{"n_layer": 8, "n_experts": 64, "router_score": "sigmoid", "normalize_top_k": true, "init_std_router": 0.0126, "norm": "rmsnorm", "norm_eps": 1e-05, "lr": 0.000969, "beta1": 0.95, "batch_tokens": [65536, 131072], "seq_len": 1024, "dataset": "wikipedia_en"}
Below are experts of layer 4 (counted from 0) of a mixture-of-experts language model. Rows are named router (the router's row for the expert), gate (a neuron's input weights, with its number), up (a neuron's input weights, with its number) and show model dimensions 112-223. Each number is 200 + 40 x the weight over its row's rms, rounded and kept within 0 to 999.
Before each expert's rows: a language model's description of what the expert responds to. This comes from a sample of Wikipedia text that the model never trained on.

# expert 10
Description: Commas, opening parentheses, and pronouns or existential words like there, they, both, it, plus role nouns like band, player, students.
router,152,269,234,152,294,254,234,177,264,170,189,183,218,205,149,180,152,234,175,165,278,116,268,263,255,229,160,213,152,176,160,294,191,210,141,225,200,186,221,234,227,155,196,197,199,176,280,181,215,168,194,238,166,206,262,118,203,250,180,160,184,160,264,225,182,213,219,150,200,182,214,189,241,179,121,228,268,247,186,157,205,207,188,193,243,204,222,248,205,216,260,186,211,194,293,198,261,171,194,266,201,136,217,195,202,220,216,190,205,196,167,176
gate0,116,189,218,179,183,263,161,161,203,181,212,218,136,161,158,168,220,279,145,174,186,247,222,294,131,170,194,207,223,137,248,225,165,223,215,155,126,195,141,229,192,177,161,204,207,227,205,165,204,193,206,216,199,159,160,258,262,182,206,239,247,193,189,241,239,246,230,199,147,208,207,207,228,158,190,153,128,212,226,188,247,228,276,258,173,165,127,185,164,150,197,216,140,231,181,198,238,162,179,185,275,198,171,214,229,167,166,254,185,193,218,181
up0,180,211,165,270,205,268,265,188,216,186,207,200,181,130,195,184,154,298,148,168,238,227,278,238,254,159,118,190,235,151,241,193,245,243,166,245,192,203,217,249,134,213,167,192,223,213,177,180,168,146,209,231,185,199,258,254,97,148,146,141,204,239,220,216,170,203,217,289,97,176,238,203,178,136,252,164,197,186,176,225,223,228,221,247,214,203,139,203,173,146,127,202,181,198,140,206,211,150,180,230,211,199,223,177,167,175,280,305,198,193,218,189
gate1,201,184,195,145,256,257,231,229,198,223,224,287,179,233,195,278,118,169,271,76,223,193,152,128,213,143,209,180,173,261,148,174,237,279,93,220,215,224,187,237,184,129,205,153,144,212,267,168,164,190,124,230,215,273,191,133,208,161,199,288,216,205,225,212,142,229,222,178,173,161,176,177,198,245,210,195,142,200,156,150,179,221,264,202,206,190,131,215,271,243,202,239,265,208,246,205,200,224,202,248,181,131,271,219,207,151,154,156,197,213,260,270
up1,175,239,213,175,252,250,186,195,210,203,202,232,183,275,176,261,161,120,272,109,227,200,197,225,221,115,249,158,156,230,129,142,230,264,157,231,234,215,138,209,169,155,172,183,134,209,227,219,167,189,119,178,217,243,197,124,193,182,228,244,219,213,193,224,201,193,247,209,180,154,207,212,208,279,243,173,118,203,141,158,148,203,208,186,201,225,85,221,227,217,186,257,240,171,220,209,218,193,180,226,161,165,229,225,225,179,199,141,215,227,270,218
gate2,193,201,211,189,225,183,224,203,190,199,182,248,121,179,195,226,241,165,166,207,184,188,128,169,207,194,193,249,189,175,191,159,179,267,205,167,191,222,144,194,157,137,195,225,194,156,256,282,270,212,192,194,200,236,72,159,199,191,249,156,155,204,153,192,161,174,255,165,197,320,294,201,226,159,207,207,224,239,208,192,104,175,187,192,201,278,233,277,204,193,264,182,248,208,197,180,142,184,182,239,218,239,220,158,194,165,223,179,265,139,227,187
up2,216,291,283,161,240,248,205,202,149,151,174,290,169,199,187,212,242,165,109,200,230,173,166,208,217,215,247,191,214,180,209,202,210,309,168,113,160,214,175,152,217,150,201,237,212,134,259,291,222,170,211,210,229,218,126,141,200,224,218,139,188,188,138,219,208,196,242,125,195,266,285,198,241,214,198,273,222,236,277,197,114,214,214,151,175,213,156,225,215,187,224,166,201,210,217,176,180,160,186,219,238,228,198,184,233,204,235,230,265,141,232,197
gate3,142,220,204,233,227,195,255,258,200,190,177,195,214,175,231,208,241,119,243,153,261,175,192,199,214,269,305,255,207,235,190,137,200,182,259,162,266,227,140,215,311,190,172,197,203,195,210,243,230,232,236,261,223,159,207,264,205,167,204,233,216,187,266,188,179,165,289,203,139,210,154,253,272,151,188,204,218,261,202,120,224,265,224,230,235,155,223,196,176,198,191,250,231,185,209,214,217,227,220,260,231,249,191,167,145,186,244,228,255,158,193,190
up3,202,293,181,215,218,159,261,105,214,260,224,224,211,149,249,273,225,155,219,169,241,140,293,215,179,239,240,264,230,189,202,193,237,176,209,168,225,199,162,250,227,205,130,168,190,182,256,208,170,176,249,263,237,213,213,206,172,201,161,202,162,168,171,252,166,254,199,186,194,221,165,203,223,189,187,216,247,249,265,193,195,289,213,161,191,162,171,199,193,146,242,205,180,271,177,202,275,216,190,276,123,203,192,212,105,188,235,211,211,157,130,196
gate4,189,176,211,156,236,176,192,196,183,187,262,245,201,229,211,225,207,179,211,175,290,252,262,215,228,195,173,165,253,198,233,261,204,156,247,215,241,204,200,198,173,214,167,223,161,250,227,277,242,259,148,145,200,222,229,183,199,117,234,166,211,188,137,179,226,152,253,172,227,173,225,266,201,168,165,178,172,185,189,208,259,223,162,160,208,202,252,185,211,209,206,165,199,189,207,246,202,235,168,184,174,251,148,210,130,199,264,238,207,225,162,210
up4,201,137,230,168,246,180,163,246,220,241,229,215,214,277,198,243,245,190,192,215,260,175,272,214,278,187,232,223,227,227,242,235,223,235,202,161,215,244,164,192,207,188,160,252,127,194,232,224,245,205,217,109,174,180,204,182,185,145,251,230,194,193,85,220,248,176,229,166,243,125,239,201,203,206,226,225,208,153,200,221,222,189,189,125,255,140,225,191,140,239,201,185,199,179,203,250,188,202,159,170,266,229,229,173,219,221,234,276,209,231,128,171
gate5,201,210,217,173,239,218,242,196,244,308,259,115,209,217,127,125,167,286,212,172,163,196,182,258,199,218,251,229,235,209,191,219,188,235,180,144,214,205,141,232,177,202,184,224,196,176,194,215,155,157,145,244,192,184,190,201,244,165,236,190,226,175,235,240,187,188,235,198,165,165,209,263,208,218,138,204,202,250,279,185,207,155,200,211,270,189,180,297,134,152,193,214,244,201,252,150,223,274,228,264,141,191,193,162,197,132,191,262,230,210,200,174
up5,259,264,252,263,225,200,280,191,224,236,195,115,233,166,96,170,193,232,223,191,198,201,254,199,227,221,251,240,215,153,163,262,177,246,168,209,202,208,174,221,184,152,135,225,223,203,204,222,196,211,174,262,177,156,243,193,214,201,214,174,216,204,207,201,158,184,199,202,186,222,256,263,199,177,205,161,178,248,306,128,214,231,183,216,209,226,176,286,108,176,208,222,237,183,173,176,248,215,223,197,148,238,144,169,189,134,138,189,220,177,184,174
gate6,218,229,264,212,142,225,215,260,249,204,145,193,195,188,166,156,196,195,147,199,162,215,191,160,206,194,206,179,195,213,209,231,263,198,159,210,262,245,151,171,214,220,236,195,145,180,240,216,193,291,210,233,245,154,226,248,227,231,263,151,152,270,158,159,251,240,186,212,211,285,256,179,236,237,223,186,239,209,181,224,168,154,192,261,222,211,233,236,260,212,133,199,189,187,200,210,178,129,257,161,155,266,242,168,186,208,144,174,204,173,229,221
up6,250,223,291,204,149,240,202,245,228,221,161,161,225,183,181,217,209,252,173,236,163,213,158,219,165,221,252,226,194,203,229,182,267,258,106,216,179,246,173,275,229,234,228,201,177,126,203,236,151,264,230,192,191,178,236,217,207,269,217,175,224,282,204,164,242,188,172,192,153,291,268,132,237,253,225,132,212,181,232,286,135,201,250,256,208,228,178,209,226,195,209,188,200,152,211,220,224,168,264,143,197,313,211,146,212,219,143,239,206,107,218,245
gate7,213,261,250,218,162,177,206,193,187,282,171,135,227,238,207,226,239,220,192,161,229,83,178,232,214,155,234,150,191,198,174,191,347,230,173,196,259,145,179,185,279,189,246,187,142,178,230,243,225,186,169,233,173,278,238,138,154,201,209,165,192,211,285,190,254,201,205,161,214,187,208,81,221,256,163,190,259,234,227,227,189,181,268,206,150,150,199,205,242,257,230,178,221,131,149,203,164,143,167,198,122,186,164,202,162,171,209,150,240,207,161,154
up7,249,232,208,181,71,184,213,265,172,255,167,151,207,172,175,191,177,230,217,209,219,175,168,233,187,241,191,178,177,217,167,132,257,283,160,238,238,166,215,200,221,156,208,200,149,221,223,233,239,201,168,219,160,193,215,176,111,183,217,238,248,220,243,205,239,203,239,216,196,234,249,131,203,225,220,178,185,228,177,141,204,161,285,232,134,176,226,250,200,260,193,165,214,170,148,174,197,109,207,203,134,125,192,169,72,180,210,201,206,250,185,172
gate8,144,170,204,187,177,198,193,236,170,167,207,179,253,173,224,196,139,249,237,214,229,163,270,189,172,226,215,125,163,267,186,214,212,263,236,294,245,229,194,201,161,191,209,156,146,174,236,196,182,194,130,250,153,163,142,218,225,213,171,201,232,221,284,188,210,195,249,210,189,220,240,190,230,150,216,138,237,266,168,184,227,171,177,169,248,194,296,208,144,180,218,218,179,243,301,159,267,134,238,215,188,263,260,190,234,214,180,272,210,290,175,123
up8,113,213,145,137,196,204,232,187,103,200,194,139,192,265,235,244,203,207,223,184,159,173,228,201,190,158,140,254,236,251,245,212,250,237,242,233,237,228,221,147,139,177,212,145,169,165,269,156,237,211,180,280,183,185,149,161,215,169,235,239,182,197,224,169,141,170,200,266,158,268,201,251,183,169,134,139,214,243,240,155,207,199,166,186,281,195,278,228,174,159,250,216,216,234,213,157,197,207,239,222,153,285,242,193,180,228,228,242,235,246,212,182
gate9,214,214,271,163,154,210,227,185,228,218,224,208,144,233,182,215,96,295,237,207,154,191,205,158,262,255,147,194,225,167,192,200,202,207,145,167,302,207,170,211,161,156,152,198,178,174,191,189,172,207,141,310,175,160,248,161,241,212,212,190,280,183,193,184,183,201,127,189,173,255,305,151,162,174,259,239,205,147,222,179,206,170,249,178,221,220,177,182,206,187,131,213,179,209,274,120,280,203,146,330,169,139,211,190,204,223,239,141,232,210,243,162
up9,177,216,265,168,127,200,219,205,213,228,183,216,144,178,222,174,121,261,214,218,184,183,154,173,299,246,164,190,174,197,184,245,270,220,148,136,270,188,215,245,171,145,166,210,188,173,223,230,153,207,160,253,201,253,200,215,188,170,209,144,238,154,206,165,189,241,147,166,222,265,227,167,167,160,189,260,188,217,290,175,184,167,244,144,250,248,163,205,223,175,141,198,199,173,230,141,193,186,144,293,127,197,181,207,142,202,202,153,224,268,203,158

# expert 53
Description: Copulas and auxiliaries (is, was, are, were) and group nouns like club, team, side, members, people, mostly in football biographies.
router,176,240,164,230,248,132,206,166,166,228,251,175,224,264,149,200,181,145,193,230,253,150,222,200,190,174,171,162,219,205,186,234,157,184,209,247,234,148,165,219,205,149,219,154,193,167,270,162,204,257,239,175,168,229,213,168,186,203,228,142,202,141,223,167,194,157,213,185,245,265,211,218,188,165,112,262,203,208,248,134,166,229,207,167,201,169,184,217,249,194,274,156,217,226,309,179,175,212,187,264,233,190,178,177,206,180,230,226,222,212,166,265
gate0,197,189,179,183,199,211,257,141,206,181,276,206,168,147,153,168,194,265,234,225,246,155,147,274,250,156,216,233,210,228,174,205,217,200,258,158,185,289,225,183,189,123,235,232,118,205,217,246,217,210,158,284,200,223,138,239,217,182,215,254,192,154,218,139,228,144,233,165,204,221,165,171,286,217,166,252,123,208,256,157,208,233,251,178,278,193,210,236,199,244,230,240,195,248,176,234,141,235,164,232,187,212,180,178,220,156,227,174,179,188,162,196
up0,200,214,227,181,198,197,240,129,182,149,242,206,189,187,156,182,223,255,194,254,227,183,189,267,263,210,263,211,205,225,205,226,220,185,220,168,181,253,228,202,186,136,172,204,121,180,270,223,226,230,181,272,199,236,168,230,210,200,208,225,148,164,238,154,207,117,244,186,166,200,176,148,289,195,128,228,152,165,231,173,198,218,203,189,229,180,263,191,225,252,288,268,183,272,211,174,162,248,179,212,177,212,187,193,199,153,217,210,131,159,194,169
gate1,185,210,216,122,216,264,189,241,239,206,177,223,243,216,224,216,142,170,199,185,220,152,212,163,169,197,221,200,293,191,183,119,183,196,270,207,156,204,208,207,161,154,223,199,165,207,178,236,169,229,239,147,178,216,144,164,273,188,240,176,183,165,75,194,213,189,143,261,181,257,228,155,185,231,226,266,129,238,162,226,202,276,210,229,177,247,276,206,192,214,237,189,184,197,234,240,193,216,173,210,214,201,224,120,206,183,198,163,197,261,141,230
up1,155,178,182,195,204,208,163,220,227,190,172,172,247,208,207,173,161,203,200,196,216,253,185,124,116,166,192,201,235,157,151,160,124,165,235,183,234,250,195,165,182,199,259,146,211,196,195,211,211,212,194,190,191,197,129,165,209,246,265,216,204,144,105,204,195,178,198,262,157,221,258,193,162,269,195,229,167,232,175,173,215,258,234,239,162,175,191,224,214,156,210,197,207,137,255,224,206,211,168,179,196,160,203,127,223,221,221,212,158,225,188,223
gate2,115,283,190,222,251,173,186,224,142,203,179,179,243,236,113,173,216,163,262,202,209,231,194,203,172,236,200,182,167,175,195,172,190,179,224,217,272,210,193,207,206,225,191,207,192,196,248,233,235,233,192,202,96,151,165,148,327,152,231,196,160,246,196,168,158,242,190,221,164,233,186,149,186,155,147,154,264,253,150,178,202,233,178,211,203,241,232,174,117,117,252,171,164,226,247,138,167,165,229,159,213,274,134,226,186,216,218,181,178,233,177,203
up2,100,256,192,185,216,137,159,210,139,226,157,168,222,187,145,146,196,178,209,163,212,210,234,201,197,234,176,213,212,196,201,202,193,148,221,228,255,178,182,196,187,232,148,195,198,192,243,220,197,256,172,230,156,220,171,187,288,170,179,199,145,285,205,164,168,216,138,175,177,218,190,188,199,137,92,170,219,255,137,152,207,237,146,206,180,268,251,187,172,131,244,146,157,277,247,94,149,162,203,239,176,245,156,219,154,204,194,245,273,181,174,216
gate3,221,212,176,262,205,204,227,169,160,279,256,215,193,209,211,136,276,186,278,142,209,124,305,141,172,222,240,191,270,173,217,200,227,211,230,208,259,220,250,147,172,226,231,161,180,186,133,220,217,187,232,267,263,203,185,185,229,183,184,137,160,221,195,212,137,230,241,257,225,197,256,204,219,186,251,201,186,144,269,226,241,212,222,178,184,231,128,165,229,234,168,155,183,196,192,124,210,183,145,139,183,257,221,229,197,236,260,119,142,188,285,240
up3,184,230,213,218,231,156,219,188,171,300,239,238,253,191,207,145,222,192,249,185,248,129,340,250,145,227,243,198,217,159,224,221,252,247,215,159,243,194,206,133,195,256,175,214,145,190,186,220,209,219,170,197,289,159,179,189,237,236,236,126,209,246,154,227,193,215,177,223,220,174,245,177,209,158,248,232,157,131,278,190,227,221,211,152,229,233,140,207,166,242,102,185,202,171,142,139,190,230,196,222,155,249,204,246,143,192,195,189,164,143,197,253
gate4,193,314,172,176,245,215,221,180,166,201,186,188,192,250,180,223,205,225,187,209,181,172,219,181,229,141,227,138,211,223,229,272,180,157,245,182,214,189,175,254,152,192,192,228,256,199,191,193,213,250,160,198,187,183,256,226,174,264,196,133,243,203,240,167,164,227,171,170,187,133,140,223,197,196,129,200,196,239,139,214,209,190,152,152,250,282,158,211,206,169,246,145,172,205,244,226,186,140,267,220,196,169,201,242,151,195,258,198,140,183,254,133
up4,255,265,247,192,275,143,115,184,212,247,253,204,209,271,144,245,177,229,255,100,143,189,238,235,232,191,189,127,219,206,187,310,208,154,188,176,170,222,171,185,150,189,197,240,250,182,214,164,212,244,208,275,246,185,202,227,189,270,228,177,268,222,268,170,245,148,183,174,193,160,161,193,219,214,176,205,173,187,129,175,184,208,146,199,278,216,173,225,97,242,314,207,174,189,185,221,197,164,235,208,240,158,231,232,202,139,192,177,129,144,227,159
gate5,261,243,213,252,213,155,252,174,173,209,243,200,209,230,128,190,279,266,271,162,202,205,189,218,207,290,184,187,217,162,231,260,226,153,163,182,263,242,209,239,163,213,163,271,200,184,181,205,176,144,195,219,192,147,139,174,146,227,237,170,136,300,178,169,206,135,217,221,206,158,243,302,262,155,197,219,211,174,219,132,218,181,196,179,217,184,227,235,225,196,241,163,160,195,197,208,238,166,262,180,243,243,243,210,199,159,134,234,153,177,249,131
up5,205,260,219,232,218,216,277,83,155,221,228,201,215,223,188,168,277,231,278,226,177,160,178,206,196,219,149,167,162,128,242,273,201,162,158,192,219,288,254,286,202,251,176,283,236,202,202,207,215,144,167,263,215,160,170,218,182,216,227,139,157,271,146,140,196,145,212,205,184,176,187,287,226,144,189,210,191,218,256,103,226,260,136,242,206,184,262,235,182,114,297,170,134,167,204,228,227,160,224,149,243,212,198,203,155,189,142,248,192,204,294,155
gate6,111,139,216,201,110,227,219,205,223,196,207,144,285,197,209,204,224,127,195,171,205,120,190,194,203,215,251,255,167,227,247,240,207,199,168,145,241,179,163,177,251,216,268,165,182,143,176,207,254,258,270,135,193,154,178,284,203,175,189,185,208,262,210,223,233,136,229,198,158,257,146,149,153,190,233,200,260,213,146,158,176,194,275,340,267,132,248,193,136,188,156,248,170,159,174,154,169,216,98,182,133,210,160,196,110,160,220,107,219,189,224,214
up6,191,130,190,208,142,254,187,200,224,270,229,179,242,215,213,178,203,194,197,212,185,150,181,208,221,223,268,267,237,193,203,258,176,214,186,127,169,146,172,110,210,147,281,211,235,174,229,143,270,253,232,150,220,132,159,260,216,227,198,149,268,252,209,225,225,126,226,199,169,236,104,197,229,217,202,195,256,245,209,152,180,135,264,339,250,177,219,215,143,189,193,203,199,172,192,218,187,233,123,231,142,174,230,220,129,188,271,152,220,163,210,164
gate7,296,221,171,184,218,101,224,110,168,184,259,174,181,190,183,199,208,213,208,270,167,186,272,160,196,178,189,190,120,221,284,253,190,149,150,287,141,138,178,199,168,158,242,213,225,171,237,201,164,210,263,134,159,177,301,206,192,162,216,231,199,274,182,207,206,176,198,182,241,165,186,195,143,158,198,180,250,193,297,149,239,164,227,184,208,184,132,258,226,163,153,264,234,216,164,182,224,113,219,275,216,215,161,187,190,214,252,199,159,222,205,269
up7,271,226,183,224,194,108,185,121,173,234,271,218,164,155,182,245,221,219,197,229,181,104,212,246,254,201,170,251,122,251,308,304,199,146,147,238,134,179,148,234,167,131,244,226,194,198,241,205,181,231,220,151,252,120,213,203,204,183,257,207,160,198,164,162,224,232,197,187,262,160,180,214,148,173,234,194,154,239,263,203,253,107,300,243,170,150,76,216,230,203,138,205,259,254,121,190,253,152,203,280,183,246,170,232,179,168,210,183,178,170,238,252
gate8,229,149,181,228,215,170,274,172,176,171,248,172,160,233,203,199,182,215,157,211,123,226,157,219,235,229,171,163,189,189,205,227,176,244,193,221,161,147,214,203,182,246,211,177,199,200,262,159,172,202,197,146,207,201,164,202,144,207,166,167,159,172,246,194,247,286,332,141,237,201,173,153,223,254,217,246,212,235,226,146,120,215,219,176,213,163,183,145,169,188,202,196,186,204,213,181,221,217,283,181,203,239,190,141,202,149,170,278,171,192,128,239
up8,250,152,139,181,166,173,268,201,172,194,222,236,178,180,206,161,183,152,200,248,150,160,187,209,167,250,181,224,166,240,179,297,162,290,161,188,147,157,168,182,241,262,218,160,288,171,252,140,162,183,175,212,166,157,255,175,182,248,174,159,188,120,269,180,207,277,283,128,244,234,207,143,213,224,137,246,213,231,242,167,166,203,249,189,195,213,217,171,186,186,189,215,118,240,190,183,249,229,273,205,166,195,196,189,174,156,165,245,215,201,106,225
gate9,194,162,161,257,179,161,154,201,158,252,184,156,308,157,117,182,106,261,175,197,180,167,221,152,252,200,169,137,192,191,143,258,163,248,231,286,226,259,230,237,232,183,227,206,169,196,229,171,220,293,247,223,193,192,164,196,205,172,203,211,265,241,252,123,137,151,228,133,240,246,224,212,254,193,183,246,188,162,175,126,206,160,181,266,194,241,240,210,236,158,220,140,135,190,148,211,223,157,220,143,235,137,165,175,189,173,190,145,185,124,201,197
up9,222,178,132,281,193,132,177,169,128,285,238,238,218,163,140,194,131,218,82,204,190,174,154,170,204,238,176,192,181,228,173,217,186,254,248,236,204,290,193,229,211,216,232,201,191,180,197,230,202,244,253,204,210,164,160,156,272,156,185,238,272,222,268,202,208,164,255,177,204,167,235,217,258,193,172,226,168,134,201,182,179,179,209,227,207,263,311,207,196,237,285,225,170,180,137,163,151,168,169,217,253,171,178,198,209,146,208,186,120,202,152,152

# expert 55
Description: Capitalized nouns in names of places and bodies, and plural nouns, such as University, County, City, States, District, people, years.
router,161,263,121,196,174,147,241,187,198,255,172,168,172,219,205,249,195,129,168,236,234,204,249,191,188,255,206,198,213,256,184,236,189,157,201,242,306,206,206,286,217,104,216,228,156,179,267,197,205,275,238,198,156,207,181,272,194,207,218,227,219,184,185,133,201,161,225,211,204,214,127,241,182,174,173,167,231,260,129,146,222,207,171,220,206,198,191,221,276,191,240,142,253,214,299,250,201,223,181,246,239,226,149,230,220,154,256,177,147,150,188,246
gate0,135,217,173,198,219,166,294,231,245,245,207,194,183,179,188,147,216,184,286,246,147,248,271,237,209,217,169,117,207,193,192,137,242,250,217,158,209,157,168,185,219,255,149,194,222,192,209,203,165,155,229,316,150,191,217,136,144,168,233,191,161,102,223,214,220,204,212,135,173,252,146,212,184,195,81,167,200,239,210,136,237,196,178,227,187,177,165,176,193,182,159,212,168,262,222,161,125,159,230,148,132,176,166,179,250,153,200,190,236,140,166,180
up0,138,236,138,219,208,164,269,164,259,203,209,246,256,163,184,180,229,131,276,256,168,238,217,199,196,216,144,106,184,249,213,125,249,260,151,148,246,152,169,197,272,212,188,178,208,115,175,192,247,193,198,251,195,179,233,146,217,217,270,227,114,105,136,173,152,222,204,152,189,262,176,172,215,222,127,146,223,212,253,143,176,244,199,198,182,183,175,199,202,202,177,176,211,227,251,205,140,178,192,167,205,225,165,210,222,180,169,264,202,129,196,221
gate1,190,250,181,203,139,154,210,235,230,168,183,215,153,254,227,156,182,183,214,220,248,241,212,197,180,130,182,191,200,218,193,112,218,190,214,126,204,196,200,233,250,221,175,274,175,160,184,221,157,134,252,144,167,207,264,233,262,204,179,126,219,204,238,229,164,99,254,273,176,314,143,203,169,143,196,250,157,182,174,131,210,218,129,236,186,221,167,213,265,220,208,219,248,218,204,238,189,156,256,116,150,135,125,212,202,268,233,167,191,176,209,175
up1,196,271,166,201,208,222,214,192,264,172,198,253,204,175,260,135,199,184,131,177,185,263,251,212,202,183,160,172,160,168,213,134,207,232,188,109,200,249,178,173,211,224,151,201,251,187,232,172,178,222,230,181,165,195,192,202,219,263,165,222,180,216,198,200,172,134,185,244,194,266,191,215,194,195,227,213,107,218,148,158,187,178,164,244,221,168,173,267,236,136,199,266,198,187,222,156,217,187,263,137,133,147,207,185,161,241,257,132,224,202,166,233
gate2,214,222,208,236,188,187,185,183,223,240,219,218,177,142,214,268,209,176,151,156,180,226,165,162,128,174,177,194,198,147,188,177,157,247,139,190,145,193,156,218,263,245,188,240,253,103,200,207,169,223,238,239,205,216,166,218,264,275,285,172,175,248,258,249,233,162,145,239,168,281,171,227,189,182,171,220,203,149,251,188,162,215,218,201,160,168,171,152,142,142,176,183,120,182,194,141,146,224,218,240,231,149,184,196,202,175,200,238,237,173,185,228
up2,221,225,207,265,154,158,209,242,221,215,206,204,189,109,177,246,180,206,170,169,169,211,177,174,129,228,201,144,210,198,219,128,124,219,194,210,200,165,206,199,199,242,234,257,258,148,186,222,164,257,243,234,215,195,221,189,285,267,255,197,139,198,231,199,267,205,175,177,165,241,139,203,154,222,167,155,229,161,198,137,212,194,158,188,191,192,176,223,103,173,150,151,127,186,196,178,176,184,267,266,166,146,227,202,197,193,187,275,239,152,195,238
gate3,228,196,234,272,196,184,214,209,218,213,243,217,186,225,179,188,227,177,213,202,288,152,132,222,182,128,191,211,184,195,240,176,242,121,194,181,224,234,151,243,223,171,283,214,215,220,292,168,189,165,214,204,199,162,167,201,215,303,202,187,304,242,194,202,179,163,167,201,167,204,200,203,189,186,177,174,142,229,156,191,194,196,197,254,235,253,148,215,192,153,344,102,107,284,217,199,222,246,197,199,197,199,217,205,148,147,241,230,196,194,208,127
up3,206,156,221,222,203,202,241,160,241,229,209,189,198,235,258,204,172,201,183,234,293,87,168,215,178,187,209,208,253,157,248,190,275,159,228,141,264,200,190,262,206,149,217,218,234,202,219,181,179,144,230,232,185,175,196,270,154,221,236,191,306,250,219,213,200,226,210,221,152,155,192,256,175,203,234,174,114,269,163,146,196,188,170,302,174,220,112,207,200,169,283,125,174,233,220,208,233,225,165,211,177,174,250,242,181,140,193,215,158,223,176,189
gate4,211,236,163,255,227,204,223,133,200,268,184,83,183,192,187,223,257,219,178,130,157,151,236,189,269,218,166,172,228,266,211,228,229,240,187,200,288,147,192,269,173,220,186,248,164,197,189,234,224,206,198,215,225,139,141,183,178,180,218,271,205,187,264,184,247,238,151,208,180,132,190,279,293,239,217,188,199,197,227,174,257,163,154,173,112,154,225,216,184,162,237,133,284,152,173,166,251,177,207,175,244,260,227,207,194,123,247,291,122,194,219,240
up4,177,211,151,212,262,238,170,170,183,181,153,94,218,135,206,193,175,157,167,100,190,170,159,193,209,210,186,183,276,255,251,155,207,234,285,184,282,203,208,178,160,270,215,242,166,147,185,215,236,288,201,187,125,121,174,222,174,235,278,203,215,227,241,194,86,202,155,218,220,175,210,231,278,182,165,219,206,112,174,137,193,194,235,157,178,167,162,266,216,196,148,278,227,189,225,196,208,264,169,228,227,257,274,204,181,103,303,283,218,201,152,237
gate5,198,181,201,233,221,181,200,179,196,183,164,185,137,212,234,268,126,142,193,186,185,223,316,244,221,249,183,165,181,323,206,127,191,224,241,235,189,205,250,162,208,175,154,220,174,140,229,292,217,197,271,122,170,223,119,247,212,195,245,164,249,213,185,158,238,217,259,251,212,183,227,232,216,160,264,187,173,161,203,209,226,210,209,185,126,171,241,268,223,255,166,136,180,249,239,137,189,221,239,210,264,266,238,175,232,181,223,203,147,255,199,225
up5,202,214,182,264,162,140,223,177,158,204,234,165,155,218,261,205,156,98,164,176,225,201,275,195,175,223,242,157,195,316,209,106,148,195,259,263,138,206,185,218,157,153,209,250,216,194,253,192,281,258,197,103,201,173,112,263,206,150,261,166,211,223,193,128,203,139,247,230,185,182,189,221,211,123,190,221,131,136,186,184,239,218,204,246,158,256,229,252,205,255,177,145,226,263,270,169,194,272,272,180,266,251,226,223,202,188,229,210,178,198,185,202
gate6,179,273,197,274,186,163,155,134,196,81,173,198,192,173,213,187,177,198,185,107,167,137,209,192,165,150,123,191,176,185,270,214,227,223,234,148,269,207,159,206,94,194,107,211,198,167,173,221,225,315,236,195,194,138,241,204,212,248,234,216,143,162,207,229,151,176,190,215,255,200,259,254,252,227,125,196,248,264,197,188,216,216,192,197,208,187,234,218,213,161,218,228,251,261,231,161,195,205,192,215,217,276,245,155,173,220,253,235,250,196,240,258
up6,176,178,178,311,160,190,141,123,209,178,200,220,253,186,167,249,227,237,182,188,203,133,137,227,260,216,135,226,151,224,203,272,188,233,150,170,226,225,137,289,115,171,209,258,183,220,252,272,173,233,248,185,150,176,240,201,272,279,203,234,206,165,202,125,191,288,158,120,237,158,185,194,228,304,150,233,231,271,195,179,191,169,191,238,189,146,214,162,279,159,284,199,262,275,149,221,267,193,116,256,239,248,134,161,198,138,247,176,206,151,182,261
gate7,128,259,279,143,144,161,114,201,217,212,226,217,135,221,156,176,183,182,157,300,275,226,209,260,215,126,232,160,198,168,154,216,292,143,172,190,192,154,215,203,181,159,247,243,238,214,195,222,137,137,188,246,298,189,215,211,207,258,183,158,262,244,186,206,232,165,214,237,221,216,189,113,296,204,168,241,241,159,201,161,150,216,184,196,175,161,276,191,207,206,158,264,213,179,154,231,248,204,128,177,206,266,200,209,214,264,163,204,212,169,194,170
up7,190,249,280,127,137,153,190,199,221,214,177,203,153,213,192,235,201,209,171,258,306,243,210,165,142,151,175,152,227,169,164,191,179,164,187,224,241,169,204,274,163,177,217,182,193,234,175,237,141,171,190,250,244,234,221,215,242,237,189,144,240,275,246,302,217,175,196,213,200,196,198,139,237,169,204,169,255,197,185,196,223,233,238,218,160,118,251,184,199,216,176,257,171,213,229,242,203,175,155,172,178,224,179,211,172,246,122,163,238,212,147,229
gate8,208,165,212,153,159,215,104,189,247,268,163,214,217,218,219,200,188,203,202,254,212,162,167,166,124,161,172,168,262,207,176,164,271,237,150,213,232,163,254,213,262,238,180,249,187,166,175,188,255,214,222,224,164,174,205,266,208,227,173,243,222,233,189,218,216,221,189,90,204,154,182,164,213,203,197,129,164,173,174,237,254,210,181,228,205,205,131,174,231,172,241,116,145,159,242,231,215,90,243,149,171,185,229,270,200,153,220,220,177,237,164,181
up8,203,134,227,165,148,166,80,186,310,233,153,197,195,164,271,191,158,243,170,262,159,116,169,186,183,142,163,139,266,187,197,175,274,212,186,187,211,185,228,211,223,235,170,269,106,195,177,197,268,171,307,243,215,159,231,316,170,147,196,254,253,215,222,228,203,155,215,125,183,118,173,180,256,147,175,196,141,191,126,201,199,216,207,239,202,224,110,165,226,152,220,121,177,193,173,222,212,67,200,184,110,164,205,192,211,165,239,201,186,200,142,230
gate9,186,233,215,237,187,213,256,230,237,176,156,173,212,223,196,183,264,230,164,237,189,187,241,138,158,138,220,173,299,114,282,115,177,232,240,197,205,134,217,236,239,177,253,187,182,172,171,207,189,206,214,182,219,145,236,203,219,206,244,150,210,249,198,232,205,249,189,225,235,253,222,239,232,74,138,230,195,200,255,116,184,202,114,213,212,210,208,229,190,152,170,240,246,166,274,211,238,254,260,235,231,144,176,173,207,205,118,217,234,158,176,211
up9,238,293,170,230,231,174,238,196,234,188,202,214,205,247,193,138,213,183,158,267,123,234,260,150,206,241,202,193,272,113,210,104,168,192,266,186,233,139,213,200,197,207,148,183,205,121,199,172,230,242,221,233,196,183,248,207,235,179,246,181,217,232,135,239,171,218,186,255,227,215,235,310,238,101,161,236,213,192,193,165,201,179,131,241,228,180,229,267,135,186,187,287,293,206,273,182,253,240,203,206,192,198,191,219,229,206,147,169,187,162,177,230